Below are experts of layer 8 (counted from 0) of a mixture-of-experts language model. Rows are named router (the router's row for the expert), up (a neuron's input weights, with its number) and show model dimensions 0-111. Each number is 128 + 32 x the weight over its row's rms, rounded and kept within 0 to 255. Numbers have three digits each.
After each expert's rows: "mostly gets" lists some tokens that are sent to it at least half of the time. This comes from a sample of Wikipedia text that the model never trained on.

# expert 94
router:109098130104098160131197119121158180130118108135158126159134069109182212107067147163158119160164144117168139114065114105067104081156087078139126108107119139131110140065158112157110147122128128138145164193131166209111128187185131152075116163114076155088127149104106157129176117060153087172129171149077116122147143094102116184072163111110
up0:140081131097138142116112167126109172083178133152155231218160143119174151143094148122087089134172100194157109134077128082151111118139156069146142113081170129165078144142099135148086049148158070124078155163150170109086155120177117095095177127183136174088147147171103086080085108119105084130097114138099126100148106106094140136128100178151
up1:122109075105098153143134137148141107093113148127136065139121116123172140163130076144074100093178164123130103173092159114136130097132198122105144164172144164133122099126154140082076036121177108138154154081097127114178089107114092047079118101169191129147123147102138105169170124070140150168081097204105128083196145167112132092114120163129
up2:044055132097118138130178143176106145109134123146167133135118148142164191124107109228138148121130179173152117083124105099150135155115142159085134206096141125112095108162156131119144160104070073113159155108088143140091154132172157140072113102160112121147115119114060139119069115091114126155099116158077158087121141192153171147149040105147
up3:082123063143165104163095112130158138118204124158104129117145127160176154169164168179173121125116128094191127188136126080101140121123153152143110137112166158119130136093149128137130173136105109076139148097117184083121153097106145110066153139108067127098122119142124086186065207134145117154103110171124112134178166145090157039168170147138
up4:135107059149116159078176153106086159079126132114128164174166091124057148083107138121144136120125120120165091088082143155141180102125149105082137164101108106164070178136156117074170150072152178113157138096152138165115074086176099146158063162143149136114112117109124111147123087222144120147143088142008114145174140148173168178144109136161
up5:109142151084069195119145138128169146095131093106088136194182180131132118143117089157176100162158152113137128119169137086107185128151203175186142108092101120146062170090178085177173074103135133172141106099134209112102052175127113123152147213083124143115152062130065136138174080128173093071094164151140106089126126143089122173111172069099
up6:140113113158176138142104089124134116092135182155114125149096115105140130119135089113133077103140185155166158168098185072128200084157094118113108122110154142139148150133187081114119088117132106100133110103170100142144200169146108205038149085161063106131125173143099108131174123140139098128088102131158063070118117093128124164119170141121
up7:133117160083169067151176133122123172100124127142159134094139133137134153128115183176069154144113118164196162080188138147115110196132182187125094096143141099133135158095122108160134115087151132114127171091155090142061155114153081166096078144121189113099115187098110121164107098094173122117172159161120168169167088151094139150141182127108
up8:171093054105061089105127163083180124112118138146128154110066150052101151106144120161140097170164131116145083132083147084148101095068122112078064143167132108172132152136189109159139082154113071128097187102124061152126183119112122152087131141131129105084192113171147136106086123125150131180080142140123161147112117126107140175128104136106
mostly gets: " up", " along", " into", " out", " across", "In"

# expert 49
router:067175104150176143045115135126113094100114124123086134135072117133131194145091174111153140139092108140142122122096138081136149114160090062091093132145154159138089169144141168147130159100070091081214150189113101085112084173155161101081091120093116133099111076136084155122156165073177120135124106161150138131079121117117082155094054085099
up0:054100088151116162051152180103129081168134099177139125138114162133174139150105156151126153202067152112154109130097124122119090154160187142113089167088199166129114157114138101131203135044141109104186111130083112201141166145129157097107109146064150087098166103182139120132189050074095154143163130179122045158131092133159094130153141107136
up1:080124127099194167087153141142128140171142100135045078129127090126088190087163180121133089140083102116071114150106089098146164109193152091114100132161233101126175150138120101089165164120147106099167136128095181095133118154139140132101170157104123105176180150166100086150129118143094107103048125116125138083103151116096150086145113117096
up2:169110134155163136119071114091173154148125115066110117148125125111089149146176180099121131151106057137138170184161120103168152134173119142135114057163138118183111137162122152100123151068102114061149101139121095109039119139167146116084072142162108102093119068163113126126164173116089112126157170091097112171117233150127105105094088144097
up3:150088151116156090115120111069126150134143091142070152134096133053109136136101147087132079164164178113127161105116132081099149083147142071167107176176114127149151124123049206192112138188124120131137165120150095114215131169147079082148151178112104173140074100129096077166103172149129121105125185165111134154097103059140089176116109127090
up4:154178084100159132111101126137169083138124160123121130095111161168121137172089124144112136123103088140133086142141128108169080103096068147137079076127187144125126198064119132104116176148072128095131158140124104115113171113103140102076129203194111142085145146144153136121102094138124140166129144129165126122173072118140082099170113081118
up5:140155132133135143106176112053145065120106121091127133104185125158156085059063187155140125152079058109116188104124131147093107124102160088109146129165125125196150149114080127164187134149130143122136088136148193131129126090102122077089104148127140147123071116103146109164080141115118102160131124108093127104098118165133112099145188154132
up6:076096090109143132081128198105108123152179121124150109105084107080094141126160107158124140189071159125147131172080130125123116129120094072077113131162136140143116114117128147162066232144080114111142155098140104129094106176138164106105097122144123166096142074186061122133073158090171149089094150117170117090098095140082097162074143103065
up7:115166062152098097113148057142108109177115112119143150155139146145138154134124132083115174128108097136143131141105120115103099116182095086141124079100092184064107147122092136204103110145113077094122107162121091123087162126131134069138087161084115126127124117104099175135185109083176075162164109149102102127131158135118174122088110163140
up8:094136155117134187074096105155102092190136153100112164150083134148051119155091162178170138139113136109117077074121114188169111094129129179122128143107097159093160093140142092150132114088130091150176091194099162084132105128155085167158137068127093175097095133130119133089097141131087128167129125188131088146149143125097142172130166113122
mostly gets: " album", " role", " film", " relationship", " series", " title"

# expert 87
router:063141110150183132079171144100154152154123116070088133131044114134142139144091119110140166123132161121200164117123088106150107102171103100181101076104147165164128126122208147173209156131190088131143163117162152107198141140147155128062075100102196135141092123069170160095130139100144166148124067148103122082125086104136149150112129124108
up0:144073158161109119079098137131146166088158108136103137120089113099180171107114080124102164129132148112137145121169170114118117113150160143182157153150161165125146158128141154137182130152148157172068157123101170102099163183142119114096106122162173179082090131140184102132131140110135168127112176066085124133152130106049208124149136133101
up1:121168105153146082152194140158125180133107149101113150095055124195157143120107105124126172132122092074124121135143148138101084157174070092078156147154150126224128124099126099152110183106091123170111142130098092080132184132179096086142097097148167149102096098116138113165103161108122108104149145182112149145125047092149159134182103164136
up2:137082098169105102120118135123169090145146112165097091085089128111130070098136111142163094128154204137150159085169142124145144159125110044150077145157108189154080105151116097121069126203115137161119125097128171071125119132110172121147120140214108091105167123149162161131099135162137186147121151104116129094181103092126142105133176064060
up3:087170137128165099095122158074117099182159113135116146128088109117141138170158138179098193184120139207127153164164134137078108064119155166086155135134075098148133154113117156178164096084060132141144170109108105104166167160108104156101147092150138133145120110123055065090076129092097102150209143137156140112141162134160116101134089141123
up4:092138129122124124088104139095185102099106157016126178116126129145119052120122155077109134133100177138156205109151087098133122197132092167099126152119105131130154164157180152104109062119146150134112157133158162138154136189126119144112095100065133141181062119169128135114150158178143140153172153168120123109111136112159105121147149159130
up5:133089148099075173128100131115179119163121153079102188162106088136132087111133138151125128116183164130115132163134161058171128139187116139130170140140166145161118121147163115097126137161176110117147170166097127064102171118051136134114088134178122094091092133114081132123087080124129125123107136136208156156165113101120179112106136161160
up6:129130165110142141144147135114138117097153070151157207156104113104116143151151083068100117101186134144160108111132122102128049125110075186140114097109123146102200140178141126156091117131087126108113142127058147133176145091067167167124097106158161177170184134037075161078136138172159155176119155157125157121147120108139099120174093177068
up7:133172098192129160140135227106167136126089074178121137103112136130166091158121091141121122103154125104177082198134136186125148125118129083090107111138145170154103123123108106162100098110126048123119111054162149130180116128083162180188119054234130128097168136116152089125104157109124139080161106141115128095104110113147090085137163098135
up8:116137109200069114088188117242160140112140213095088123141136150126127088025144106069117156114177144185115118109083102140074140159139122132133154133131149115109131129145164095166194171103139120171116183123090197142137101139148183091103102150120204086117105079083120155116147132115182115139125147123119123168087084137111148122096135109119
mostly gets: "Career", "Scientific", "Species", " JPL", "Population", " Albums"

# expert 69
router:127133117113213209134171139067161153142117116112142076164125126113132177157094135139142178150153133071143115116062116142059128113138088127145116128135094135131111124107139198130188190107145122076164138195127134125157081133145177126058089093086151086168150149091164153159134132122139122161215101129140123114102101124115093201099054092153
up0:118122125047130161077114123076123110118089131168102123118129132157127088143098062143130089160080160141142152229169177100101177114161202164124110127174124171112150138107142169148110168126107102138125142093119091105110127133180160134161134125106088151110105106177115097158081143153215151109101102191129178157118154090127130130107146061109
up1:094146120072117106147109156140118136106068091130104104128084144110144117128113138076118133084156093099116070139154137107087099088134108127064133108152086112138094104152184164065093194164027167052178204180111167162116140132118140095096164099127130062138172114091152153151109142091064109138140157131116159104103133155116166113143109127192
up2:079188129088144094124225179104139096110088134097106069165136142115098152107103157128160101187085133064184060112106166108082149112124141163099205186141089107190160137166178165196170128120137181149122105148128141137129122149187109138056130145139163132115095150119106141143118123098082132125054150231153161140174145168136115136157149135177
up3:113122132130149152099141096066156107158124145124141092114081098062136136170122131104174121148126112125087120153144132104114085087137102092142114088096107114121124117106137224140116099082133120138150097077155126130141176077200130132091160126178149153113115143140059114135111149136053126065109157135199158114144149130152164151203134159149
up4:163121101130130170091079148144149174119125128103135125136105150142120070127154072201146160083165151123166141105105133176104114072115132136083106151118173117188107152090153143120113149091113151115112141124092081131143108107156119082111154109117129140170124145150154145084147081146146123086114119161149142152107092090193149075148211103162
up5:118119172156087121128176180161170158135126131123143086120092074134127122166078146158106157139134110137137181113186118139114118166092051168061105119142115126148170120159063069139133100143093099089164140167129119120088153140128067036131097149092110149201126122161081119161094133134160150132155175169103112159176125176069187093076091103155
up6:069141088139150164111124130097164124120180128093121047156085158109114139092130150068158144124194110076096118146152113147118137152116106139140147123163202126194120123148100172111125135064133133102173175161105109125095137141127130070158121052099115143144097127141110109138131108112155127184149181126135156148112068107122164111179152093118
up7:162108169106138151156165171164162143112126120216113154137138082148083162149106112123129071111108113114141102180130139070114153087098136205141121156083164130135131146119134153158108131105148099113095192126166109169123148138141161135128114115201145133137093148145124078164128108127061158147114108216133149115110064061172099222135117131149
up8:145112109142125099034122114142159142189146101102144135107095097104164098135160191149146142134051094108199095095141136144118150130150125192088077166108133135090178091116090120084181135154143172180080144186147113152134060152150156157099098106167134153167119147165134168123140201103121146187116142125139069141167116077128113138103140109046
mostly gets: " October", " November", " September", " December", " July", " May"

# expert 55
router:095091144066129124094097154130129133107097071110141177132064145137120125064106145116119099153125087115166077160090098169106120126206085154109114092125105131104123153099151128193137185128117080096209160156193098125100094145121176160121087093093114129175181116091178085129177091118111157106131106106155107118113096076138105117138107195132
up0:104154120073130144122114148080099166161170122085166136141078142094108134122118150098093072096114085135185131176141038129098138117158093120146098104166107176130174117086097149154139111077209129128122135142188131104130127170127106142111046164091097162125114097147079100113164084120144167141155125117088081130128113066151180230097126099117
up1:046113123065159100152089191148125192105094081140096175156104125129157067055140085129080143092102149142074092124074144151117066171113118129160130102151144090129125174110132128086113139100169118134151169146126116090144141152164125161128163146088041086137138111140110124107144134140086150141165166123115121064156130156159087079134217183113
up2:125112131117114107112087092173126174028133098137092118120162069138111143157140141134102132104123146098104138137084133142084120116122112172131104112133146147172135119144149178169080084118140153138079124099098157156151105129150225117168130063100135122198123125159146135126048158104146125107107112101116163089068050149132112113168143107122
up3:135113178159097128161120153136171156152082114141176149161141112128154081089144121147130135107125132077074097169192152130124103149166089163127128127112160118128105129193105180154117165144138105134133138119127122105090175094143087114125143140128084131096139150206129125090152132112095104158132093162124203134162171150145091166193151188093
up4:101084186112119094112128124115146135097072165125149156127145173113125134075098153154136115133133100116096173130077156189145181099150114118124100097168100145130137158168131169187132087090131125140167132138219074063092124120090172162168129149087073108133112118138172096137129136118103158127132215103143110064116148123169092040196145115092
up5:127093173118109180121121105133124136094128088118114083117166167128079121096115134140148164146102063086170093125065135147102054131067131147114159116139140081158065078154172123121146121102076121172114127097175095168110124121159236116129145120128117135114098125118136119159145117132065153093095115126099150151067132107148159136119160160112
up6:095137106171134142058113109141115049121080101097102122146140155149133107080149122109087164137139178148169138077140114068124155111166090108077102126190156146137150145178077173131139184163165158094143150138137102141143168185115147157128097082117152039112126108137137149129128132130065072137134128108118159111116101143117077071170130191154
up7:114081094085122125130163097097110110131172108136164113072099109162096122122122139142123169125079139133141123154107167120177129136037119123121114132137120111167120076100104162164076111090129147141098162126172127179099057158135130126138105115102134128155113125115117162128085042160136128118106165180117093119126124119111148136135120149143
up8:089105116139129103059074095111183090081138112113113133169108132136122113180139177168128132124152097163068120154100106203125123136192129165145102069137182152127122182096121110177115155079152111161129117083119101074109112190099156169165139134083117180137189098084165105096123113117100117122120143098172174076155086121151104107139154088197
mostly gets: "ars", "ons", "ans", "ats", "ades", "es"

# expert 15
router:129130084079106176122138142091081202167126124149140172106103186118139174134092118159130113132115096150122129148132145145107147142148076146134090090187090191187096202090157126138150092141098082075188170161132128118147120188206138102088169053151085150133086195084116117095115153096166071098180125142117096110122146100108077113064144081145
up0:086150035142181141173105149122055166139180140150173173100167129116163131131079164122146112095097080082118111121147144135113165159109137133140129058195111068132082133136109138135116068116142159132111106144182102161180114160186069149112145116200123156065120109106182152110099127096092122103140137139124133067122162133129102112094120180117
up1:125131133161117174125165143141153115111125128148177159097073203174140178179144103152142070163156040181075109132119133079122148133135097158120141124093123155098154100095172153161137133063097161084155149101073105172151147164099170165100117145082082126104143116045144118108104114137154084107109140101136178091156125116068133169079133070149
up2:191105048127106067105093152117131093111142163127144148122073155135083148125110141137106150137120072123171124143064100092164146182159091104178160126150111095132109142152180164149122164106088117151099151097143114121119161100111142050106148127108105138145139125145083099181100111164178084157214102154074136113127147141121091098081150136162
up3:141179078136090136120089128089116152153092128146172194098165137121106151096144098148163145154088180117133186113113133122072161134122086152096124099084109141106112098172154137128150087133120108104167147127159128145133078157173155090168135130186113127074089162138125115122069030173167103169152085171152099140121101196128109132087094105118
up4:111124117083123081121095080118145131163113124149207186132070152159132159155080167188071142115091062126090110113141098136088131101114084123096110150092114131110151131080119135098141120152118148127137105133115182143131119140140201217145193128149088046090171097110104108107065142131123052156107140128164086123137129104109114120146145125136
up5:085102098125218114142153103121067104140124129117176174128172187151122102165108119160093128150170111075101125138123103181068135160136135100126090113195148104131146091132145093162106075137094101153147075084116107135146125107162164114139147082154147191078119167104129131100104105127185113114128118126108146131119125149135093089106080149156
up6:113161161158105116113123091149145122127152115152113122228160099152143103170142092090200134131164111096111165124056103147195139069096146172121121148099071128120099122131121164097141151177095058113105129122124131053107134151174192135072138107158074137171118170159138161092130142172137126126200114107178110145058122129141116154110144117077
up7:151102096118110133080159151089104161096187121115145099163124110154189154137149108122114156074122130163105142177119113106184135145137068182162105071176091178114125129114136138074108155109103083152150111076125158071117110164118109156117161048106041119120094094160120144116147176213135171131093160162184204138093137103100120158157194091128
up8:146103120115133189052202095067079157120122126095166143108140161102118151044158083143132189091135121154118123144156100135195140153135108112084102120105096142125101087099098184122116103179156090169233141156139149140139196085148153127164169141164097106087144167115111147124096107132190090116111143141127181110105137108116153075164104112196
mostly gets: " Coordinates", "Location", "Geography", " located", " situated", " commune"

# expert 68
router:119147124110214211139170129076142153137117131103132072146124120115115176162108142132149152156155123063142103108059115146075110106137090132128112133134074142121118136094135181130171184103137110078156138196128144109163099131138166140073057098093153093154169152079178143149128130125144122155235100133129136109093108135104094193094050094151
up0:040113127067092169129138101094094132102154116138103107067126098150092120113086179153097103094133122159180120222149141156091149098079052132077073117165115143116161125077137150157059090146112121138137169149098148146115104117136094087202107115145088118116093113124088118124101052094061091107123146144124107164208150175142104200135143088158
up1:143126171086176122153167102196096139135147091122160112133098119193087170179101112136146096125213179124138093136110146139138135096068191119157144151159071122124108136142144115137168135065127122150089142137106195133142089134161082127153066124128088153129142127125121127172131163071149143134119089134132115152129109140162093184136105146111
up2:102131121100169116134146111169153164085100112093121121037175107125109098073110083145158172114145097141130153114096145110125132069132144177063140113119174158133091115158127135169106153155137071121140148129098156143160171106120087056137137174146143050100124147110160107173155163115131119155156200124124132095097099124073091167196083160118
up3:112095103160112103142112171095060130134175035097146122117111164138136152126130060178096132179162081069167082133173095159128087086138129087122127180107142197127128129132100109173154046140090135106137116174152134117109076109139142130144160134098142125103131117158188136100160134184119126213138148163139108118181107163101115136126121126115
up4:128110168092104099171115097120143080174081093167141136160132167168111136137134150100099162107065105104125104098150140129106127122096066086014099088152107175168071152097181108169097078149155132151135192139175062101153092170152131106078078159117126095125139151188173115131154136100126115124129101139126166101112142136102212123209197076091
up5:067126146097114152103143079133085105107144136086143122135145146213106083166137176112139175116143078145229089065107168139148112156103124129100103065151076175150102192113138127175144145141063143175117131150122146138143104122107080076130181127104102183125108108075097148106150106191106105174161131131192182155134158169122144126164107069143
up6:120158085173141149092121110086121101152068106159136070141066122054114118143193167151160098136182103103128070146090143122164148081147137142106134163123169093112132128129110119132111140128084114126154224137108149156135131158195079164117123124144196146138145178189148123117127059111160112098128120111089127124156137146098177166141160138071
up7:139110157118108113176063133116125089146089112153123117172100117138139118110088132108142185159053125099180202109107105154147186140104112092133110147168147145123122128118156122170111140130135081028130159137209138143144174215132145143122149119143095144151099105161150181125106138188135134123124153093090169105159125089164072061170154174122
up8:104100118147152104066134179149109126147063128166122153113136152141103129123114059114111136085117117154146076135191141134088145183124174088114120081103142136057101193121124113140149153092140027093137187139109135154086151164158108189068123104142149097108169162095181085216113124118097067079096120140142136131114125122125097152141101148100
mostly gets: " agreed", "/a", " refused", " Lewis", " Bronze", " Opponent"

# expert 11
router:118128123118211191133168139078161145144112124111125071151124124121133176156108139133139183147157121080147103119062125144054104099140090115130124127129083136113116125106123197130216159101163119086165135177124149125165077138145161134039071106083159073164160147092167161145134136122140126150236098125112124117103111144107077194092042090139
up0:121098116091102123062110126090158110124114092141107167093122102173189120133186035064158146094136172087172129162126143127169112133123142162120142132071161160097155179098072163068171100190135098087165137138113087148143144156152103168186159150168125085148133188137130102145142147136131150155143133125134117102134123157115121212086186118104
up1:138129172144108077066138162092137193133092168100093185118161068089160175078166152173202126081169109133117106109142149120130074150157152114175109127120119133139144097213102085121136126144132062138057145169160107180136128117182135093156085106126160119146123088113122065133130134058163138082134129137163153156116118119098061151106091137131
up2:165101142141127095164152134095125126126132171125127137129143082101118095122090141133168109127134148146127124135152101100134139084197137129174132149105102105072158111120181160144091108137134108168077163113138090169122116125188176070105180137110107105204103147152130117127166204108188158086099130157070159120140156102106171167162160124067
up3:125117093102132088121089124121072139157146149125107094108084144167172147107124132147070161126147143048134106124139174090150141113138134116109086151105085152164154108132128149121160129188136148164091179125157189166101139172114093057068163176120134168149129133159077081155147102139093132164055131177135124128126152135087139133150117074125
up4:102116088068071153134133192114099152100084087091140162106126136084191186084145182153110029121133158150061131130148158173095149104131181125111132091176118135166123203153112124116149140135101115095154163090157125105108145127160146125098119072115159078124141162143105120123176104188201164167131142143066176099120184148116080102134127126163
up5:140125095131177136148111199124110142168108136150144057087161166102139138181087113143200124156084138101165130105106095143123067127146170119105137150104089157150088139137103127155141101101122147126111111113108090081098176164195119113098134074155085152139129182152077092188123112109115089154149099138144078128121117100087135145175179087114
up6:165105118098106094137145129113092113124149084144114153159150142132101089135114161116130118127131157162116098115148151126098149163112114096107120105087184167093153084147182144193077108125103206114113124092120110082146055124134054122071108143147059172116089122128149103135180146148161132155124102145120099140146146175131170114120196159159
up7:164088100067163106101096169073141150168153112136157093151138117053100105138165179154100136108127125150159102098139143164110068077095113196165092112147136114132071114084088139153151117074145169202092119113156073119096091197094166114140135126122114142095164137156198145121102122155103134110121163165124135117125183102105158089073098169122
up8:127121128117125153147071130074120177124135114152068134182127122123152170053156188153152193144150183141141095134113149100138118118139095167122132078100124139155084157146113153155102187147104167121073140175158102130142113161140140100109134103176083147118085110112116131110112114013134100158158114181087125098111061088134172115158131105134
mostly gets: " born", "@", "Born", "featuring", "born"

# expert 50
router:118144118114202199133162138086170136137113133094125092166122120114116173164102138142144191153143127070149108124064129153075114118131077110136124124133094140124124128092136186126221189102132125076146135196134152127174080135139174139064097103094147090170175167099161151149133139119145126154233100126113122114100118138125093207085039088144
up0:084114143107151103073116122144111099153112169121137126094125114154074152174146147180092123119112148110126092106043176127128160081196150125154131000149116090150089135166146133175088122181085114070096121115115130152141136086154147116111101087056120207070140145142102139098148110087138119135105160166106163158138098142146143145090099101102
up1:117137138085116168132097099146119113185133148092115113129114179131113141147160148108132149124179108156246110178146112113075097158145113135146128121147143147110125096160134138176105116131063076137114143077156129112123089099141156142161113102080082041103144192130150147117112101105095182141120174170125100146133152163109162100115078147072
up2:150121105174161124120156106113085182133154123158139135153119067176151102173113099161174186022196155146134134109138154117158126124133131117117099149157096160109078127109157088068076098176165105165085168164216119131116085129081110125081153108103147137141137172163118070224063157135125115142124147150158120078141174098119076101133087096096
up3:149101106131158092107139093078116144101119117097094145153105077149112117174121169129148170075173113156062118138135176143151183083155100103073164073139145109134121159093126100127122165133129137084107185105120130150100169199073083128116120136144134128101055097101150141134125129089118126152165171118153141123115138134160108156135102156105
up4:131159093111144149142085107159149095078115116129084149055119142128091129096089104142137166132156174153138206192152140164164150080099139134093104139158139131143167148128127132106086106194075151146062182167111144112145141148107098154144103111145130113123098153131070097108183093133118130179159080137143163112160120164100150135117122186144
up5:076153064103124209130091147095150078160136153180172158146112144138122210135125126137159165138169108152131132121157117064141070179177079173126128152095112093097106113104095196095123149095089150078146195114123084144166142148111047073131174148115136175163097106131117105118123132119126140109106168190089153152107096159101085154127040118102
up6:158158154123118082125180142200137140147110120141163128105049120165167098161110140114102126132160179096162169125104126081092141168114132150051093137095144136138114079122121099169117116159177158140110178131173145213166074201149147127143166084191088118197163146156114171086154127155113204141098150090075165147104137175150116147090131121088
up7:123082104120113136130140166116180076199104121139138079073162177170186137133142164100155173081067156086114153110163081168120135121123123085172111076147046128122122152118117126121117078171106180124078211166121091146163146124153068105094124123122148115082121148110098130094112095105130195156151125110141124174106121164151142094163133098116
up8:132067181121127172168130127138136100136122080128118092106115169158083122145135136150120129160135162125135099051140092133092185142134162102084153102166090149110097161136078088133145135161152096074115087104145138095176098161121113148127114153085127154114101126158133083129160119146159067119121205127170089159099179170198123094156114110151
mostly gets: "Biography", " Scott", " Austin", " reason", " elements", "History"

# expert 19
router:118141119113204212123195135080136154131112130103133079172127135118117184156096137133131167152136121058141127115065113143068094107139076107136116143138084146127118132114147213138209177087151113073158138179129140129169073136148160140066078091097157100166160143099156147159130145124143127142211102138126119120120087133119090216093059097147
up0:147149200120159138167125115141100075082097073088123123129089113146169163114102130116136142149129120164141127068152102118139131182133077115164068138140150183144114124142152138113114182150133087136128175121171160177195126098130101082149159197046145155116192166101164089188058133137188107145086132093121089130106144101137127148107147130159
up1:139182076162117154114057114126104168137128101143159204125112144109115135132118159110081169093116126134135139107138150125144140097145125188088107152135188067189167073136138089114109114157104139126141126107121152178108148189162147160107138126122084096112135109116140106126158096076168099175122135145105081146173090098130107156137159053192
up2:136152154109113103095130137169098087117156110114081129111072142166161105122107154112096101107152096132187141188149097124114105103154100123170143205178125086193118118181077131095179171063133128119121197138118076135171134204148147230139185151173081116136136100183100162102144094157110126135100126172135073105193077147087069087145128136134
up3:136163095103117172086087130128146125130141130095162164058177131122155075087147150148060174144096155178111138092140173127080074101158132122162166134197100121110117061166100074162131128092108159109127180115132152133163139165169123124158094088148060174166084080099104117142168139154142150186093182115090100118129119115121101120150151153187
up4:052149098146098161152117163118135078098098096100150148120125107136122066132143170118083149120117125133127103166079151125136115091099069119108148137119029142092087146143077132117109095124154102160203185173110102140146078138129117106082132117109172072097115217121090120136137138142154131161118134136119141142154130131192089125148116117130
up5:116127129106136121138126170101127128152092116108124119104163144140139140129149124121056143149203144138086110120173139145137159141114118148132117185100149137183138143158122129112093133091083068134102154117137132213104102129046115148117096136146177162149165064087147057156157147142169130112107178102151180104159070121094146079136168130152
up6:144079091125088157114119081088075135111103130145133098142088160126152162124132124136141131130130085149123100121103133134124108099165108188081041120119133152115098152122128184126119125126073116031107153129140122080096083108160060103143158189143170107118179105113172155134178076130120168195107066176081091110174076142118136145144155088182
up7:150120187135158059116137167173154137157095121113179140105140181081113174122140189155160207109115144176140090186097080097109103160182130114108135181115140085085098122122179125097164069122167141092071093125147110130147121120112156161091083154118132103124164174131113125086081134117029087109105163097127212092142088121081153190115117091119
up8:076125129069161120127159105115088117175166125135177201157164113116138134141088153133149100147119101107142091142127162142162151069130097137098189158116161161134120163103143145107148165202111105159123146111068079105119062100158096116113107139089096142138148093048096131199103102159127079139121152160145097141167088134108090144097136105116
mostly gets: " manager", " guard", " rival", " editor", " chairman", " friend"

# expert 76
router:117137119116213215129162141076156149136111117106117091167124128119125176152105139136141178163132129072141109129062123151058103117138105112145118143135092140113125132112141206132203194112151116077152133199136150120165098137147172126040088102090152107179163158083179165148142135117142157156231111140117122111098121150110099212081045101155
up0:122141122112190122102129063071127128101070097158156048111147118160183153159120141114143108095155152128145078184144142081110108168198169146178093086129194130135136099132189185117148125199105101096124074155155083130139141149156141040135124110121092169149138120117112150124123129104138142165110166131155143092171179187135148124125105055212
up1:092119162061141124124154172089070073125131124176087145136140117079119113130160109144094084172202135175170137157113125182117120078089106144100102080110092126154128159050161140126161125129072115114099094162113144125145112178130153179096161128093114120090085123188096139158103121113122141139158129110099120152050161102188141116061102085139
up2:110152169066133129103078122145142171169151134131088166111101192090151205102138075123147148116161054130104119123098169163094054067104169122186141097145194162116166119162127151202095124167173063083129204148101159123083169172165158065131170113164129110127147125087122122079136124116125133152154149162127171160102163177108123125133056136170
up3:052118129159138188114164116079096107130139167167123134108095212110158101134144090177146148152146121123069083134152163112182110103228081116167150170138168210061127144115199169141107097124084098123112140126119060113117091105176147140116131139148144151099108133087105127072162069098162088108125143131120133126082145122131119121109088190167
up4:158134101138115135124134167122165164203082080171108069151098073090144068136214106139165201179070130140136118128109094130107130114152200109119137132160192147120084156130131159183112131180138097200094187108172150169175123129157149121098155126083151174105126122172145136105156140212139087138116109099117128114087161142139130083103116096141
up5:123143078189079158081099146148147135150180093098086151154112216088103180199192103132174109124144131068102110156123175130090155209131128113101139105125185161060096166102147157193128079095108125097121087104121101156073120153151114111194192110095100138115075099092123096094131088144115140115143101117137117126076119187135049109059110138136
up6:140091150115141165126170194215099122153077131132076074152048134085123131109159145073129125112069048121143065170107191078154178159168136099171158108146103126144098127128178116172117104121108133103125092094131115037130106139071140098114089136090146132143089130117168077112122185178181126132112170159078110125165149190143077087136160151158
up7:081151116174108119155207155101155139135081101101119091153092150202139151089181173108127135177119115106132131080092174081141116153152082130170078159125109100100141150136152161136118141102039153121077126142079137154141175159113122140138094118065093152144093199081108156123115108121132182124098144128144181147178081140131115141112089091128
up8:160108105141126147135139170175154125145137110143130098144183080133081117168140158176148153151127123147168127153128135130116075115119088171142096129136142113142066202149108098146131109092168118148136123106080143124136154091142106131152157139130165089138141162117134111131122177073080139092108095186113165104143052102139140130058160114088
mostly gets: " colon", " sisters", " rocket", " events", " Motor", " Buddh"

# expert 13
router:118135122114223197132168135079142148126106124098130087161131120119130170157094139142149177153158118077144113122059130148063116111130094119137116129131081146122119128100133190129208173121149127083152134204126139116169093134144167136049068101090163092172166145096167150150134137119138140150228099128120128114114111134114086201090045098145
up0:135082086171123137078109144149169108184138122126143166131076181201107111174134160138131112114147132095142131160146200126153116093128096143129134096144169112152170103086089150105132178117137069075135172098156124098169081163191149127105111139135173150131114133154191194059134075164160112138113119086138145141081105185093108119100119146111
up1:090127084091150155140108150137106125099080120126162117099156127157129069139148128121115138107141096170165032113205091127107163125150112104087053080120197114116141129139128176121130145122194063144156161122115125153135139070127120098114136165107066153082130136163111099166108105103139090170164120077084075128090122130171173105144177131109
up2:121153147118127157077141179099082107092146050129150121148098084137143155098142182127087142160106145123113155134140156092118137056091148142097160150156116111108101099128101140146189149121170078091128135079105111141137190131125087140107120115093124138168106096113117171111117105132132127105157162126130168143151169097115142058102120169081
up3:116139087120160149076157191168138135156083151092123154148158148132105107185171106126148159125129146106132045145155095155141143065118130170141138114134134166075147138128082169162190163126087070133116164096100118094202146112195106063107123137150144191120134100159101121180142070054120172129165191146115155152130135135137110156134140127119
up4:034078049093111169105146136125112085133169120173107172130111130114075179128155174159100121106155137164194136193110154164166112141135144101145115129098108141152177171079158145167140111065093164154149160134145136117113122115127128129171127106151142109138098154136154062137167121168122144098133090115162139143152149180121083153080148134086
up5:095178160150076130152152163131108117097140133149139112119099113123159164164140090077133091152146120127140128135056183123126106083160099137132131138125099115161088084077133118160191153121067068159139144118171122136166090132189140096107137152099099168130136094141073120157142105133167161176144121205148115170122044122163161189179112135086
up6:168091120091041099053154147143183123118131135108152121112150092137098108158168204128106125201095161107111094093095088168117130150116097137175101072119093130154131134093115131121102111067154098088104142112093182155117159162119103121116091157113170141101146113102089112096147139080032122079183135119186161101146128052173088173168176129101
up7:073143098096118086157151191150159145139156134167166121154174088080127146119120188133126145177211128124144094136118116073078117136161101148192173086114148115116139134096107080107091160188147084150087168090104140118155133139129146154090065114108133151137131153161155131117160116110116102145059106102172225140110172100146093120097124139093
up8:079148099099135133179172105114166197159090126181160100075148156122106096090146166129107103151110146120139154110175133025136074130157135106108089129158172120146122152132170067094137138118140082121133133162144115140133098144081150144113124146082111115091186153145138130149142157130141164180088172094099173093116129120112147115136079083093
mostly gets: " copies", " mark", " rank", " dam", " issue", " concentration"